config.yaml
num_hidden_layers: 11
hidden_size: 128
n_experts: 96
experts_per_token: 6
d_expert: 64
d_shared_expert: 0
hidden_act: "cubed_relu"
moe_layers: [1, 2, 3, 4, 5, 6, 7, 8, 9, 10]
router_score: "softmax"
normalize_top_k: false
routed_scale: 1.0
balance_loss: 0.00717
balance_bias: false
router_z_loss: 0.001
init_std_router: 0.0106
lr_router: 0.00197
vocab_size: 5814
norm: "rmsnorm"
norm_eps: 1e-06
tie_word_embeddings: false
optimizer: "soap_variant"
learning_rate: 0.00973
beta1: 0.95
beta2: 0.95
max_grad_norm: 0.5
batch_tokens: 65536
max_seq_len: 384
train_tokens: 492700000
max_steps: 7519
dataset: "wikipedia_en"
Below are experts of layer 6 (counted from 0) of a mixture-of-experts language model. Rows are named router (the router's row for the expert), up (a neuron's input weights, with its number) and show model dimensions 0-63. Each number is 200 + 30 x the weight over its row's rms, rounded and kept within 0 to 999.
After each expert's rows: "gets" lists some tokens that make up at least twice as much of what it gets as of all text; "mostly gets" lists some tokens that are sent to it at least half of the time. This comes from a sample of Wikipedia text that the model never trained on. Tokens count by the router's weight.

# expert 27
router,174,230,166,195,212,170,201,238,223,192,171,147,209,183,185,178,209,243,164,199,181,167,158,144,163,171,160,192,153,188,229,197,154,203,259,202,207,166,213,191,234,205,236,212,184,227,230,149,249,221,242,241,196,158,203,256,181,152,195,228,164,182,231,177
up6,249,196,194,197,188,185,170,209,211,194,193,192,237,243,221,166,205,201,175,212,206,184,193,232,189,222,178,190,179,215,230,207,164,196,230,209,172,247,237,168,228,250,280,164,215,122,193,239,239,187,169,249,201,269,192,161,146,189,186,182,144,169,234,179
up7,196,223,157,180,225,173,195,221,211,131,196,155,229,202,167,150,208,197,181,200,166,168,214,219,185,168,243,224,223,173,182,182,159,178,200,219,204,252,230,187,213,176,235,211,184,210,205,169,175,239,211,209,169,233,185,172,199,173,226,186,177,168,260,216
up8,208,215,175,154,179,195,255,209,200,179,196,162,174,144,141,178,222,194,198,242,185,217,231,241,231,231,238,247,227,221,204,185,188,185,242,172,200,242,231,175,156,187,182,227,198,164,175,175,201,185,129,195,229,149,229,163,214,207,211,156,191,177,222,242
up9,167,241,185,227,274,218,174,194,186,197,172,215,242,199,215,157,173,209,159,121,153,159,193,163,178,153,186,165,215,190,206,195,218,208,175,229,211,221,173,174,219,212,196,195,229,171,158,253,203,225,171,109,234,230,245,186,229,250,160,217,170,214,216,226
up10,199,204,202,195,204,218,147,197,215,240,169,130,216,253,181,172,204,205,223,140,218,193,181,199,219,187,187,215,179,226,188,160,159,250,166,224,121,209,262,238,211,218,190,192,201,157,238,181,162,205,240,166,125,184,173,246,174,186,185,193,157,195,212,219
up11,153,202,192,201,178,175,206,163,233,141,209,228,211,213,222,188,236,225,152,186,243,178,196,229,234,234,143,196,198,209,205,177,188,271,189,204,184,212,190,177,174,248,186,228,218,218,221,246,233,188,208,241,200,219,257,154,161,139,191,208,241,183,209,191
up12,163,175,187,192,212,222,210,200,199,201,236,167,199,255,233,209,243,217,249,240,139,216,165,152,145,195,226,142,193,182,166,193,201,195,207,177,127,166,197,220,256,203,218,188,140,208,227,166,182,159,175,195,227,155,198,241,191,203,234,223,214,232,169,180
up13,193,198,207,204,149,280,202,200,177,205,170,178,179,210,237,280,223,193,169,168,229,218,205,178,201,154,201,223,186,191,222,195,183,265,220,155,172,178,206,207,240,175,204,176,179,238,224,246,176,166,166,242,115,147,204,173,217,206,171,222,181,202,174,175
up14,184,176,135,191,250,270,219,200,256,190,149,201,138,215,177,141,230,214,158,217,180,178,202,197,222,166,247,176,206,237,228,194,197,168,214,205,230,228,174,175,205,201,177,203,222,180,281,254,210,197,183,150,162,193,211,210,207,244,225,199,180,215,174,254
up15,185,214,200,174,222,194,208,263,222,219,225,173,227,168,233,214,215,234,128,203,143,236,191,173,161,133,193,203,197,212,209,155,139,231,235,203,203,240,225,191,176,159,243,208,203,226,190,182,168,204,211,216,208,184,256,216,237,210,204,201,204,196,236,215
up16,200,199,99,165,164,136,179,208,234,202,177,217,207,192,179,190,196,248,196,259,223,187,189,171,228,182,152,175,190,213,177,213,128,232,219,167,167,203,189,229,179,194,238,216,203,249,207,192,237,224,234,204,194,262,240,223,207,257,220,253,146,204,205,205
gets: "| ", "|", "==", "== ", " ", "=== "
mostly gets: "|---|---|---|", "=== ", "|---|---|---|---|---|", "== ", "|---|---|---|---|", "Synonyms"

# expert 24
router,168,197,170,239,187,171,227,222,218,144,157,173,194,191,168,183,187,247,165,218,158,177,170,160,178,166,169,198,162,186,224,210,168,151,262,233,277,183,181,182,247,188,261,244,167,204,235,172,228,233,232,232,202,162,250,199,191,190,232,226,153,185,231,180
up21,211,180,193,224,197,205,194,203,198,155,204,184,186,217,179,224,201,168,183,208,218,145,252,206,190,195,152,199,206,186,150,186,253,241,193,193,245,182,218,232,164,217,240,253,221,217,203,199,233,165,183,183,150,193,231,188,212,223,165,227,205,181,249,222
up22,199,183,154,143,165,208,155,186,218,197,186,184,200,186,169,190,216,215,162,255,202,215,199,202,230,209,245,205,196,142,193,212,174,173,139,225,227,256,170,224,161,273,166,180,161,193,196,182,212,195,275,197,167,171,161,200,186,203,188,225,187,193,228,202
up23,225,207,271,183,211,162,241,250,216,234,190,229,162,217,210,234,136,194,160,172,205,180,216,195,170,177,165,235,210,227,165,234,168,182,190,217,227,146,141,122,171,223,188,221,246,229,200,183,196,206,200,227,216,224,157,178,166,204,210,202,168,231,183,270
up24,173,240,197,175,205,196,158,185,244,178,224,194,231,183,215,147,201,226,140,226,212,226,187,167,220,144,278,184,204,233,217,159,177,234,228,210,225,184,204,249,164,194,193,257,201,129,214,203,166,212,194,178,204,220,236,181,247,131,196,191,196,225,206,174
up25,204,205,271,189,205,197,233,216,213,185,169,225,203,198,179,231,239,192,224,194,208,170,183,163,193,173,241,179,169,237,227,254,201,167,203,199,180,145,186,193,185,174,199,207,110,223,220,178,168,198,194,218,113,152,206,161,190,248,199,184,186,214,190,219
up26,127,177,230,229,177,266,188,229,205,281,209,187,156,225,178,207,189,186,209,213,211,151,192,240,207,181,188,171,168,197,190,211,182,138,224,211,164,219,234,216,235,218,193,188,154,218,190,209,183,289,255,186,194,234,211,231,188,211,209,262,226,150,216,150
up27,157,207,230,175,182,204,232,185,176,175,230,215,193,179,152,124,235,231,172,213,200,147,159,236,163,148,243,209,227,191,222,179,199,167,230,208,203,197,209,203,164,160,243,169,193,176,222,183,204,168,166,225,187,258,216,190,179,196,159,259,175,174,198,180
up28,228,173,216,172,215,168,220,199,204,232,185,220,217,197,184,219,174,229,172,185,201,215,163,255,215,210,220,192,251,212,171,159,202,147,206,238,229,205,213,171,195,246,168,281,172,191,177,196,230,191,220,189,203,206,204,167,278,193,246,230,198,241,216,224
up29,249,236,265,190,231,202,185,187,139,170,181,185,226,258,178,187,261,219,230,194,197,215,227,173,140,157,154,206,187,199,228,196,250,207,204,208,164,247,177,198,193,213,217,223,193,171,151,173,213,235,202,201,227,190,232,204,233,174,205,164,178,145,238,211
up30,219,206,247,190,181,176,240,218,210,138,200,203,181,222,197,249,144,171,251,214,197,196,224,238,156,188,207,182,153,238,177,226,203,226,217,177,253,223,208,222,218,196,180,138,217,234,212,177,239,182,176,202,149,179,237,235,210,184,188,202,202,185,243,212
up31,188,161,159,237,198,200,212,201,265,182,207,205,217,202,189,172,183,178,195,214,183,193,233,207,250,200,176,187,122,230,215,149,180,232,170,232,197,198,153,206,199,229,168,208,139,187,201,196,196,165,187,174,160,135,171,201,202,170,184,196,245,208,244,159
gets: "in ", "of ", "(", "on ", "from ", "In "
mostly gets: "In ", "On ", "& ", "From ", "between ", "(\""

# expert 43
router,141,208,171,212,191,171,193,244,216,190,154,177,241,197,186,200,183,247,149,219,203,179,174,151,158,176,172,241,178,187,224,192,129,208,266,186,246,173,196,166,225,217,235,192,168,216,225,140,217,220,243,230,205,174,257,239,181,233,207,229,195,194,222,214
up6,182,255,189,195,188,168,210,138,217,208,174,150,245,194,147,222,202,141,162,222,200,240,186,167,170,176,147,230,159,244,170,186,208,252,209,223,145,183,254,193,210,190,184,145,226,180,188,193,202,245,204,220,217,170,155,161,273,155,192,216,270,206,208,206
up7,109,132,207,179,216,176,207,179,189,216,235,228,213,204,170,174,207,202,260,180,213,195,202,178,244,256,217,252,202,239,223,209,165,203,169,184,181,252,202,174,199,231,159,210,113,176,212,204,211,218,208,187,152,213,209,208,215,185,264,210,223,194,234,174
up8,259,213,245,187,227,203,209,153,221,194,177,194,190,176,209,167,227,198,182,238,222,166,221,177,167,230,253,197,214,164,232,195,200,189,204,178,193,240,211,198,160,253,234,226,182,243,218,237,187,224,203,173,143,171,224,206,230,214,257,274,212,168,150,195
up9,258,176,229,210,215,210,181,233,164,204,194,204,162,203,198,148,219,229,190,210,228,205,207,141,153,221,189,118,191,207,234,202,168,203,195,232,176,227,208,217,206,182,203,206,182,231,198,199,246,156,193,225,239,185,220,205,175,159,197,184,235,201,194,236
up10,183,218,214,225,189,208,225,171,161,266,178,206,176,202,254,192,210,243,168,185,195,202,189,144,184,186,129,170,218,191,182,168,210,211,228,179,205,204,203,218,216,220,193,226,234,189,223,128,227,239,221,228,213,151,192,235,182,167,241,158,146,222,164,196
up11,212,234,227,206,192,193,211,216,243,214,235,176,166,175,232,286,238,236,178,232,162,210,203,164,136,179,169,194,206,146,214,187,155,171,214,174,299,166,253,151,187,205,199,220,201,223,231,154,192,235,222,245,182,219,211,217,158,254,220,164,209,196,138,263
up12,230,204,246,206,162,202,219,208,217,167,198,211,197,210,206,225,201,234,137,261,159,166,177,206,158,151,214,188,206,167,197,253,214,202,259,236,194,262,172,206,195,225,212,185,173,231,200,194,161,239,210,192,185,250,268,204,195,191,221,180,231,191,264,204
up13,145,226,183,238,172,173,171,192,191,274,197,208,178,174,213,199,182,190,164,211,226,145,208,222,185,154,217,164,185,215,233,211,210,188,188,198,230,201,212,181,212,271,175,255,211,169,259,210,222,165,155,197,201,173,161,194,278,158,212,225,172,177,219,220
up14,216,151,196,211,183,247,176,194,176,241,183,202,180,163,161,190,169,183,185,160,239,170,231,154,220,203,148,186,205,190,286,203,246,208,245,190,199,207,227,220,227,207,178,171,177,165,251,172,160,197,280,232,235,156,243,173,205,158,180,139,159,205,175,172
up15,157,197,171,153,149,195,198,194,213,129,187,103,155,189,259,203,181,185,138,181,195,194,163,187,135,193,184,229,193,204,206,244,225,155,219,178,181,193,167,200,233,164,213,190,208,166,180,208,231,138,222,191,145,180,197,179,181,270,167,209,234,207,191,246
up16,245,201,236,219,208,236,153,210,223,261,202,226,243,231,172,218,209,245,212,180,206,196,164,155,215,174,176,198,188,216,242,204,162,188,192,218,201,211,198,188,205,224,221,195,178,234,191,156,199,171,288,212,149,210,198,229,155,201,188,250,191,183,227,227
gets: "| ", "\n", "- ", ". ", "(", ": "
mostly gets: "\n  ", "include ", "\n ", "Phylum", "); ", "| "

# expert 11
router,168,220,163,222,182,170,187,246,230,161,162,167,208,177,215,196,216,245,165,234,178,171,171,147,166,169,158,230,153,173,227,206,143,163,240,240,228,174,228,202,225,194,254,224,181,215,230,159,233,220,246,244,213,162,219,202,189,159,211,224,163,174,238,185
up21,199,204,236,167,188,160,208,240,180,184,215,209,171,172,221,189,185,167,215,192,149,228,210,146,173,184,190,247,209,184,169,206,198,234,167,208,228,269,132,210,184,211,177,177,215,195,147,225,251,168,209,218,203,197,166,246,250,234,201,252,235,188,210,214
up22,182,172,186,207,201,178,195,225,217,157,202,271,152,236,205,196,182,217,207,262,158,210,203,226,179,164,224,223,181,182,203,155,253,191,192,246,202,125,241,206,169,160,158,157,228,221,210,204,190,169,207,208,239,237,228,221,203,223,247,290,149,235,176,201
up23,221,223,217,172,230,185,164,215,210,197,189,218,214,179,271,203,154,162,173,219,163,205,247,176,174,233,248,211,143,208,197,160,211,155,203,237,232,212,147,126,167,247,260,197,169,256,174,174,182,214,236,195,196,270,210,195,205,194,203,251,255,198,187,158
up24,204,175,151,194,201,169,271,194,185,202,187,227,203,169,219,192,168,143,224,167,193,200,253,195,164,195,164,150,143,168,243,241,193,195,175,219,186,180,241,185,185,171,177,194,168,218,222,232,181,221,136,231,232,179,209,224,254,167,233,225,160,170,202,191
up25,222,175,215,228,185,208,248,221,160,213,226,177,233,191,218,212,193,188,218,254,208,206,117,163,186,147,139,169,197,195,222,238,263,220,179,196,177,243,207,200,179,202,225,227,151,197,173,246,225,173,274,181,165,197,223,233,193,188,226,213,234,195,166,265
up26,189,187,174,174,186,194,189,212,219,201,191,212,150,143,192,186,164,181,236,201,189,177,239,222,218,233,163,180,187,259,167,185,185,224,171,213,228,193,199,266,128,204,243,198,177,213,174,236,223,182,205,276,218,143,222,220,211,172,142,144,207,203,232,156
up27,152,209,207,185,182,142,224,190,209,193,228,193,268,181,184,168,192,197,221,206,183,214,234,211,198,191,175,130,174,221,207,181,272,185,220,232,259,205,230,220,124,210,141,220,204,234,212,162,196,232,254,248,247,205,194,141,224,207,221,154,222,147,192,182
up28,181,199,171,168,145,190,211,162,203,196,237,244,166,167,184,174,213,249,185,167,180,207,207,161,178,239,211,179,184,184,208,188,182,210,199,200,159,199,234,184,249,245,206,225,201,199,191,244,232,183,243,210,192,142,185,184,170,156,260,187,225,110,222,201
up29,144,194,248,156,242,209,231,244,203,229,174,196,264,180,215,192,203,178,227,253,167,229,226,211,175,266,172,162,162,200,215,187,223,168,223,220,159,189,221,228,179,194,232,186,196,200,219,209,205,249,205,224,178,194,191,182,216,254,186,207,224,232,262,167
up30,195,199,220,219,172,140,176,163,198,170,147,207,206,228,195,200,201,273,175,193,202,183,188,220,205,229,182,228,166,202,186,259,150,201,145,184,163,159,238,156,187,201,176,212,218,253,232,206,224,255,256,216,178,202,172,177,188,186,219,241,191,212,225,219
up31,184,191,165,216,166,164,257,232,196,202,193,193,213,189,205,210,238,113,208,220,114,177,230,177,180,160,241,199,144,187,213,230,182,201,275,211,182,186,214,230,174,251,236,207,239,215,177,175,199,190,258,192,173,209,159,181,184,197,225,208,179,177,205,197
gets: "in ", "a ", "the ", "at ", "on ", "by "
mostly gets: "whose ", "during ", "until ", "what ", "under ", "before "

# expert 57
router,158,175,162,215,193,170,205,243,245,184,164,175,237,178,214,180,214,242,166,204,191,168,174,159,172,165,161,211,151,209,228,198,157,184,239,207,241,170,190,208,229,171,233,237,169,227,234,161,231,218,244,235,249,168,222,213,180,162,207,229,140,178,232,185
up15,244,205,225,194,194,171,223,175,188,191,196,180,195,192,174,165,223,159,171,245,214,206,219,214,193,203,189,210,167,214,177,218,180,225,206,169,234,191,206,188,152,241,163,235,189,229,197,175,216,171,185,177,147,202,219,153,177,156,205,214,268,178,176,237
up16,219,244,166,126,186,180,163,251,162,170,200,148,215,206,216,170,241,153,165,184,216,192,224,210,170,222,153,133,185,165,213,181,183,195,153,223,187,221,195,240,238,203,210,229,214,230,180,273,168,194,190,191,203,210,182,215,226,135,196,205,183,202,216,188
up17,220,181,188,199,186,222,198,287,159,176,222,219,178,225,219,215,202,219,189,196,230,200,209,210,190,220,134,172,215,189,203,222,186,179,144,203,187,191,226,212,208,199,238,197,223,169,224,223,169,218,188,264,204,199,277,230,249,187,246,224,180,177,199,241
up18,218,220,196,187,228,163,235,168,209,246,238,190,245,145,203,134,175,214,211,170,228,202,192,204,199,154,178,220,203,158,150,208,182,237,169,205,186,194,159,166,237,234,190,204,155,246,159,229,256,229,207,202,173,246,208,198,196,193,203,173,242,180,204,185
up19,171,162,232,205,228,226,215,230,174,170,190,182,198,172,135,181,165,197,182,234,203,198,201,237,230,149,178,137,202,207,171,174,160,214,222,151,242,218,174,220,209,170,223,164,219,198,214,218,178,219,266,218,201,185,169,227,163,216,215,224,184,237,217,230
up20,194,175,163,271,197,144,205,174,206,157,184,257,226,209,221,167,209,216,224,198,204,200,207,214,163,194,201,170,237,229,252,203,124,176,162,155,181,208,229,208,198,239,233,212,262,196,240,248,215,191,188,219,219,222,256,179,241,221,204,227,200,168,158,164
up21,261,152,174,219,164,201,162,178,196,241,222,215,193,229,111,171,216,213,178,213,220,172,153,177,176,198,222,221,115,217,209,210,166,228,213,224,195,221,209,141,199,210,189,173,175,211,202,184,196,157,266,205,141,188,225,213,161,176,223,192,199,188,195,206
up22,213,212,249,155,195,195,250,237,228,215,212,224,251,159,202,214,207,195,219,162,216,213,171,146,159,164,202,217,231,190,227,238,221,202,197,237,207,234,184,214,175,141,221,245,216,193,235,231,197,156,169,210,194,220,209,174,193,254,173,152,208,219,217,191
up23,220,151,187,233,175,154,215,203,239,156,166,257,193,236,205,162,178,182,197,211,187,168,207,162,245,153,266,188,216,227,218,181,218,186,207,174,164,236,231,190,176,156,241,192,157,238,222,182,192,243,234,173,196,174,188,246,131,229,187,200,116,262,119,200
up24,159,192,146,241,199,289,187,161,206,173,202,117,211,251,156,198,194,183,191,200,194,199,135,165,203,202,243,195,171,205,238,203,195,143,183,179,169,197,272,234,221,246,196,219,206,201,206,242,200,210,221,146,243,162,225,181,160,188,259,227,199,206,217,144
up25,212,177,184,201,200,152,192,214,245,201,193,193,244,214,175,209,221,202,156,235,192,214,201,199,187,179,191,122,197,187,224,162,184,180,170,178,158,243,215,238,234,158,183,218,199,184,185,235,143,181,211,209,188,199,262,253,219,206,247,197,170,182,229,235
gets: "and ", ", ", "\n", "- ", ".", ". "
mostly gets: "and ", ";", "but ", "He ", "She ", "has "

# expert 67
router,183,216,163,219,187,166,179,237,212,173,166,173,171,179,199,193,197,230,160,232,189,183,154,138,174,157,165,228,150,164,212,178,155,184,224,252,230,179,200,165,237,215,228,207,178,186,230,163,257,224,253,237,182,176,230,219,206,191,208,241,178,193,223,190
up0,229,203,130,190,223,219,217,178,173,219,167,197,146,194,197,176,163,178,187,164,180,158,182,184,226,197,192,191,202,200,193,172,173,187,175,233,200,211,165,187,231,212,220,194,182,251,176,191,187,215,175,215,211,155,236,226,214,214,191,219,239,183,189,179
up1,186,193,164,235,272,185,202,206,186,183,220,221,171,296,200,186,218,217,232,203,201,173,209,224,211,243,223,171,192,220,186,248,168,254,204,190,250,228,201,212,201,206,231,185,220,227,219,212,218,164,253,242,196,175,200,233,163,174,187,186,218,170,206,168
up2,186,181,209,212,173,188,174,158,180,108,150,188,208,205,171,173,176,162,208,218,154,217,170,195,192,171,140,188,170,165,203,187,219,174,209,246,230,188,213,224,120,207,185,240,235,200,185,195,183,228,155,223,189,183,196,187,168,170,180,211,197,189,189,194
up3,163,218,167,181,207,166,142,203,196,228,134,182,238,196,143,192,190,182,186,217,212,169,164,160,198,180,175,161,197,221,142,235,181,205,237,196,189,229,205,200,202,219,175,196,163,182,202,185,184,194,235,269,162,204,165,116,233,188,156,235,185,186,230,228
up4,181,176,139,225,216,196,175,209,160,246,183,260,219,198,230,154,139,160,199,210,177,174,165,225,207,175,175,189,163,168,179,197,203,235,133,201,167,195,231,193,228,188,159,216,209,129,209,240,217,215,215,169,193,218,192,168,216,227,210,224,184,225,192,208
up5,246,168,137,239,207,261,182,248,207,151,199,180,191,183,217,190,209,179,191,166,194,214,200,195,206,266,196,174,175,150,126,202,189,140,187,139,215,215,139,181,229,231,196,192,235,261,174,221,174,225,195,234,129,191,216,216,166,196,215,224,221,204,238,172
up6,204,111,223,218,169,170,215,203,185,209,189,198,218,209,153,211,215,205,204,192,196,181,242,170,211,188,141,207,148,214,210,223,189,211,219,203,157,223,124,198,153,236,268,236,197,220,239,162,216,176,247,167,171,228,226,198,154,203,226,254,204,189,229,200
up7,223,189,168,229,177,186,159,188,201,195,238,195,168,195,237,170,190,143,238,239,178,198,203,168,197,203,174,184,215,229,250,156,175,198,135,289,223,198,263,211,215,162,242,184,205,218,184,221,193,180,194,195,205,140,202,215,202,234,243,193,206,239,211,185
up8,241,192,238,217,197,207,144,214,182,220,117,202,173,231,200,177,213,187,165,230,193,174,187,172,165,208,206,205,181,156,116,204,200,197,160,213,228,189,248,216,195,207,226,225,227,118,171,203,236,181,199,210,153,218,229,253,189,205,223,256,220,155,263,214
up9,136,171,231,224,188,191,250,191,197,180,211,155,248,181,154,234,263,183,206,203,194,173,173,229,224,214,186,252,140,191,141,245,205,207,187,127,173,192,196,237,215,228,157,186,185,215,232,193,156,171,184,254,162,197,239,208,214,212,221,190,209,193,218,131
up10,207,176,211,161,144,212,175,211,188,194,239,261,218,180,214,229,194,173,235,203,166,158,165,181,205,243,205,142,240,168,236,205,225,152,196,210,235,162,212,157,219,215,219,199,247,230,182,199,197,220,226,208,289,161,282,229,173,179,197,146,187,181,190,265
gets: "in ", "a ", ", ", "to ", "the ", "| "
mostly gets: "through ", "In ", "across ", "during ", "into ", "in "

# expert 83
router,166,199,157,229,204,174,206,245,224,179,162,181,227,186,240,199,229,245,157,244,171,191,179,142,147,160,165,219,161,187,231,204,168,156,254,209,252,174,169,172,226,225,243,229,165,236,226,147,237,224,251,235,221,176,227,212,175,173,202,228,171,181,220,166
up0,215,208,202,244,148,222,178,238,156,181,176,175,176,227,216,187,216,214,179,186,197,179,190,237,207,217,185,157,207,191,221,273,215,150,228,195,234,227,260,196,208,156,205,190,251,219,219,187,166,154,188,234,169,189,242,229,216,168,227,226,176,235,191,160
up1,223,168,215,177,175,211,204,217,197,194,213,158,164,252,208,230,225,185,176,221,238,193,144,193,135,202,228,233,200,204,189,193,196,205,211,184,220,211,201,167,207,206,236,232,124,157,143,196,194,167,198,136,144,196,219,191,209,182,216,220,210,219,224,177
up2,134,216,227,172,204,179,205,199,172,237,198,161,233,188,220,188,202,221,184,181,199,279,186,194,174,216,164,211,197,148,227,233,184,204,155,242,169,238,172,232,218,209,213,185,174,188,156,252,212,183,217,226,199,252,141,163,238,168,216,167,208,145,196,180
up3,196,199,239,165,243,170,276,212,213,168,264,196,176,193,148,157,195,202,171,232,167,193,205,198,282,158,204,187,153,180,226,224,211,236,222,175,222,200,192,220,194,185,212,194,240,241,147,161,185,180,230,234,155,185,197,224,219,171,160,183,184,198,188,175
up4,165,191,170,192,208,141,170,273,179,197,205,213,217,214,241,179,216,234,199,205,186,213,250,163,185,268,177,175,138,242,261,235,244,212,209,227,179,168,267,183,162,256,166,224,196,216,203,189,195,188,204,181,194,180,209,236,191,189,204,194,182,233,186,212
up5,179,192,185,196,176,121,191,248,215,207,238,168,172,165,209,187,226,146,235,212,212,225,198,213,207,202,158,234,141,205,257,172,159,214,228,197,188,192,192,199,250,226,247,185,257,204,145,234,227,175,192,200,157,180,236,207,191,178,191,161,194,240,183,228
up6,184,225,194,174,179,164,204,186,238,150,194,178,253,175,226,132,208,151,185,257,228,200,251,252,149,241,203,202,195,214,247,208,212,168,252,190,211,165,186,169,214,259,212,161,214,213,202,156,159,192,197,152,149,213,246,184,236,225,207,177,195,233,196,206
up7,136,201,171,221,247,202,194,190,187,198,240,178,175,186,196,146,185,198,145,158,191,240,199,140,199,210,188,188,206,231,214,216,203,236,226,185,146,196,185,192,215,190,188,197,185,208,202,191,158,211,174,142,220,183,156,150,216,182,223,197,150,175,177,231
up8,154,206,215,187,162,189,150,200,244,263,202,209,204,184,191,250,225,174,228,257,177,210,183,217,198,219,232,207,147,152,189,231,186,223,244,215,221,186,166,138,225,206,184,142,212,223,184,179,207,210,205,233,221,205,222,213,157,231,223,231,223,268,198,181
up9,218,197,188,162,218,209,229,170,206,154,211,162,133,168,173,145,238,203,195,178,220,211,209,195,213,234,198,183,193,208,233,265,194,205,241,235,209,257,241,230,224,218,201,201,170,233,266,156,258,178,171,204,215,219,201,239,191,203,221,265,211,216,229,227
up10,185,218,224,197,177,166,223,234,172,247,194,188,201,225,203,206,185,204,159,210,160,178,169,233,226,140,154,131,218,214,192,192,186,172,218,196,223,141,194,194,200,247,221,207,210,176,212,185,196,280,179,199,226,226,210,188,238,244,195,199,173,146,189,202
gets: "- ", " ", ": ", "a ", "\"", "0 "
mostly gets: "Phylum", "FW ", "• ", "Clade", "MF ", "DF "

# expert 59
router,171,223,159,206,187,174,186,238,223,172,165,147,214,188,218,171,215,247,161,231,186,188,170,159,157,160,161,198,152,206,229,234,149,200,248,198,198,172,195,195,228,214,241,232,173,216,232,153,237,226,246,238,222,165,237,222,169,202,190,222,164,166,238,182
up0,265,209,124,193,224,209,226,234,177,209,192,152,191,234,232,160,218,198,170,190,238,246,236,217,200,189,174,240,163,171,178,226,211,211,198,191,145,202,291,187,235,213,209,210,234,215,193,204,201,175,244,178,223,207,234,196,213,169,160,215,175,179,234,142
up1,161,209,251,200,211,189,144,172,226,201,244,244,229,178,227,194,154,158,219,182,189,244,163,241,182,231,192,176,172,224,146,176,199,231,269,226,218,162,201,245,185,208,189,193,192,193,206,178,123,222,230,248,217,236,148,212,207,198,214,213,212,240,247,188
up2,212,195,238,226,132,227,255,244,241,215,174,182,280,174,189,183,142,156,247,232,159,191,226,183,192,200,192,163,177,213,230,191,228,154,182,264,266,206,173,164,171,212,192,196,212,214,164,193,184,226,227,235,235,209,231,227,175,182,174,170,192,203,196,238
up3,167,191,244,188,183,275,187,172,139,219,181,215,203,193,250,163,200,184,171,162,218,189,164,256,181,129,201,190,200,207,177,200,137,182,202,193,224,159,230,165,197,209,237,222,185,262,174,179,196,243,204,185,257,197,197,245,200,208,206,188,188,205,192,215
up4,179,142,248,207,212,211,232,206,200,222,200,169,176,143,248,212,148,183,165,171,190,184,243,202,251,157,178,194,147,164,216,223,170,236,205,208,157,241,225,194,204,207,248,236,167,195,169,230,191,184,259,185,231,209,236,183,210,146,175,189,189,195,199,236
up5,191,212,164,247,204,164,210,241,174,246,230,239,196,222,211,200,198,162,193,214,159,202,170,169,176,152,139,300,235,202,237,270,224,187,241,204,245,213,193,189,188,222,173,242,181,181,238,207,225,232,249,210,183,185,213,197,208,150,215,206,152,206,189,135
up6,245,215,185,206,202,169,183,159,227,191,210,209,196,122,204,202,165,166,154,206,227,155,166,204,168,180,195,194,239,174,187,181,183,251,211,181,189,228,234,251,215,149,155,214,157,214,169,172,201,226,210,156,200,245,242,200,216,158,194,223,221,189,198,201
up7,246,210,172,163,164,228,214,166,230,150,226,176,191,251,152,148,148,178,196,198,159,165,211,199,190,148,212,203,153,181,205,169,177,192,197,205,164,173,227,193,155,216,223,206,156,195,203,193,188,190,244,249,156,241,231,172,205,176,205,198,197,220,143,164
up8,195,226,196,174,205,163,157,240,188,223,198,136,199,172,204,240,259,192,181,198,236,191,190,181,180,199,205,199,188,174,193,180,171,184,247,188,244,205,194,138,237,211,199,163,244,158,215,188,241,141,294,169,191,207,239,164,151,211,186,148,221,181,148,207
up9,162,170,189,179,217,162,167,231,216,197,166,209,226,206,212,252,212,210,209,181,153,204,217,218,224,174,159,193,149,176,224,206,135,186,257,249,200,200,230,179,214,166,238,219,182,205,226,218,211,196,174,198,215,306,228,212,186,235,170,220,175,205,214,208
up10,196,198,206,181,230,192,213,252,159,204,217,137,235,166,185,152,196,151,158,244,180,191,231,228,214,176,163,204,105,201,176,178,177,237,194,189,203,147,154,237,215,195,190,204,227,196,186,217,202,208,194,165,241,145,191,189,259,183,252,222,169,238,231,231
gets: "\n\n", "- ", "a ", "==", " ", "201"
mostly gets: "== ", "This ", "Coordinates", "Votes ", "Species", "There "